Below are experts of layer 8 (counted from 0) of a mixture-of-experts language model. Rows are named router (the router's row for the expert), down (a neuron's output weights, with its number) and show model dimensions 0-63. Each number is 128 + 32 x the weight over its row's rms, rounded and kept within 0 to 255. Numbers have three digits each.
Before each expert's rows: a language model's description of what the expert responds to. This comes from a sample of Wikipedia text that the model never trained on.

# expert 30
What it handles: Mid-word pieces and topic nouns. Word pieces inside longer words, like on in agonist or Dishonored, plus technical nouns such as research, design, security, light.
router:185134113144130089090106117188119097137166081139131090152129119177120108173112112140103143105111142159174149107125133117164106180182119092077163153146133119143105152138158110118155151177133156
down0:138158132182158098098147139090131150125121150206140039124113175114116139123147176192126155085089085157023104087143072102108135126092067136091124146141151195141128158078098147128182100122158064
down1:104164102115082116168132187204107093112144205110136178130163098158117101150129126140198127077208141086141151103153111180149107114153047092114095158119162129104140097132100117118163169123174100
down2:146128121125111154145109107107129083151170140125001118132101021160112166097111146132049085129155116119084143110133088127108168121099124117125127117115157085162170086175090139133127117122117096
down3:144129122156100115102139133151121091136116189164138106079152101127079166086121097139154171130150176154119140137098100048151117111095129152134182112108083061177145134119102132121108085185137151
down4:122143117137106089088123138121130119153097138118148118144107092095059114145117145125167161180088132137120170068086170107093103144144149125085080111136112157151148192165159123210065108111139139
down5:140153133129066145120117120112105172151179145090137207087096118058127103143130070130166133074105149128115192092080082128121136109152114141196108109106103102106145126120090120157120121127115140
down6:183125110124102138187173134179091135123107075139081130150096109142220156101160139166137181092118130175130134119134112075108173155111130148150117098093159143089175052185149122141122123135150103
down7:121184126108121119041159060109176114106144154091124212125142172145129124095144148178109128080104108122144150078117137145112160150169133122139099101089050038169160177122101125142131130156132140
down8:182135079117127059198100148110147148120164095124141068120141124085127129097098089095121103161169133128099144116151107181121122138072123107151149080072097128064117152145145133111119164097082135
down9:187156134146161046177155136097124155149093107122116146173095160103143169128139178137105125121054106161137114152126100082113128116158126073101220121138119089176156131165148108157162198102092098
down10:138147075149145155063116086136153084138155140140157129087118145161127129101111125106154098107144081116182156086130156179045179172126079162092019125118133092159094109137139159165154156158128133
down11:145137112122071164120099074097127123038124157103171153098143101185137144119143086143121080186183093070164154134195112132154147130151179141171089144134154097153136111156120095170114116157059181
down12:124128146150083118075111096102136143126070145188110144173116168151158113101107139098157147110146129110188148174124153171116110152118138158127084134168076150095129106137117152133080197102109124
down13:076135114128089082130190164164161183097120108159123087090107175109160161166145121105126170161149109130122080125134128130113166117099111122168121165136168153118142152124100174131152155098183115

# expert 18
What it handles: Field and activity nouns. Abstract nouns for fields, activities and occupations, such as music, art, political, education, health, research, often in disambiguation headings like musician.
router:143117106172162102124154143158165121086209112143137133197081131164139081098141110135127151101144183134183123094132153115187119142174155118103134140143126148138129124077162117107139112167130167
down0:090055125110075127058130187149086120079090120132089219151076123143114167144179163122090096071148109176032164145133148129131154081143148158102145177086160148092114137170122116123104163170141144
down1:137101144173119178161134136103128181161143165179118127137151140153148110224086098115208083116154094065139094121106124106139099144168103101137139103130129157163117147124151132115123120189088122
down2:152104105117135098117032138104124098151169108120141114051124141174059095156103146112140104170109177122177112205169144192132128127128139109129159076116058124148100124117059113142139104136176168
down3:147172099133154150085097117146157103173076101140104128149161165127121132073139214130005122079055112170149122140146095150191143059116104138128094129158128161171139222132135165138135109156139119
down4:130110084132133119147110159122137170093087091108099099118143098159171194102174131212191125065080055149163131148117167154068120128158154137098121088158146131122150106059115175171176117159172130
down5:047115133082086098137142137128134115144083145099148122096141170120101084132082127098093101142080159242149181097083153162093133122097217073100089128154158127085094103132088124090124114178114138
down6:122164124081168146118116156154115120168107138132121144081077130122117175064173153145114137092128178073094137146083210169137176098098085135144125153148220158105097111164152096134157157163078077
down7:182115105131123073172133149154174132122175134135079085078105114135127138194141118131171060085152161072135066135129150104132142126149198139101162135116138071090176082100124102202103140139143093
down8:187153143113115120129139140156112141094108175144153126116133097114200144177152093107110079082107136125164102128143099118110115190168140071123104083141147121151189110109130151123099129164075180
down9:106112128142076029097156143109157097053164109095127129086162116142157094153174105146150126161128124136160136107153134127143135071155081131154097098128132142197128113165105099150150136135180084
down10:091153153102120084086139104123127082108142149110165130091108199134066132112155132104081161148117123065112101134189124117137204131134104144141098084118144098139152109160153128143161110134124121
down11:155118131165143163132138174143156143179150113102072123161115150146164133179096107157145124142099116048116099123147110178146178194089192110122114081163134099152056149095117118110173106138093085
down12:124184098116208181131077180139160182139186104133115112149080182187130112078183146128100146094106120142131141150167192159072094113117180182105127100152147119146124176143197124062094156092121114
down13:145038134109121083125107149173098099081145163130135093106144051108099165116157131066155127129158167100166129153166106140126093131144141076122157176124133063132070141144108106159157111151197142

# expert 28
What it handles: Word-internal pieces, common adjectives. Inner pieces of foreign names and technical words such as dim-orph-ism, D-lam-ini, plus adjectives like social, medical, and born, some, many.
router:087130123164147132108151123195144096095193069078140098182095152135128129089118141146074163127103154189154146083145106113193128182171079126132123131170142146149174136118169139104158080112115184
down0:113197074138108151084100101169099166148159145146128152160109161118101163096097172062157130151125156164057091129160143156153088173144060144171110124124124176138126108099088085102140091123198150
down1:143102141103104116158127172187112103150122134114140151104126136142135176124158159082082161090142131140057121120103167137075139111086060131150141178141158177201129079060110087152111155092136067
down2:109183077108131185151156096156170123068131147118058164167130082186168153155111144128050090147129141176182134143189137177143147096118121048189182156157089110166123101182100124144052133125095133
down3:121214091166157068118119156161111132087094164086183138125168123168128120163168108107114130200160177155170091091100124085105186142106142134116113123142148118121102116118172166139087170137150110
down4:168143117167125101067113160092131062095170095092152147126110146194093139200145198113161126129118155182135110134178169155110122159085091108089120134125102162090054132148130103114101157105115071
down5:104150161133201166128141118105100184086165112126122100124131135096159147128089141073180163184065154128058115117125116113150104190082105109120143141122169103139161121152102127163136134099137144
down6:151092114148131134106098130139073083145093100154114163179127126150107144111164124154145114127181148154094191157117115187096125141142137075134159149078126115115105138185112112098076139160149097
down7:084148115162138134135113131123107108112136123091160123084170115083118127097159155111159116108053140164104102200106107074068118124111094178080054124107115155153125180131131157132141124160152137
down8:191141174152143139142087156136148139163080124083070132144118115105101129138127162183106140125114135088091069165149071082129151119198077131201132119119091124140085085145153125156138077175167155
down9:115209134153101112101130189163113134139139128139133093141120086152076137126165189127211102063140164145079081118145113107156170191170108147151116130136135152090115135100112141062062174142144154
down10:069122165157074065097138143127095144082132140086113131093136109138129166144096150112174114082142173119115126088124105098121109124160142074071142112168114148122160137162156134129150116118121151
down11:172148130110057146132105108118102138134177144146068146184117118125099103152130069184177064134078051097194195080150137144144133083133115077074183150125061201147127141082104149130121047172128146
down12:142174152090129131104109145103077126150154153119155144149088137150103076128075134120081127122144142078126073148112079157139124175126067160134201118102142115101173118131106096140106176167114167
down13:171166109127103125078145111130052093166103091151093139124135073090061139081121131138148121099121112169108151160165108108144161165173096124164120139108149096140162141144135152148131169151133114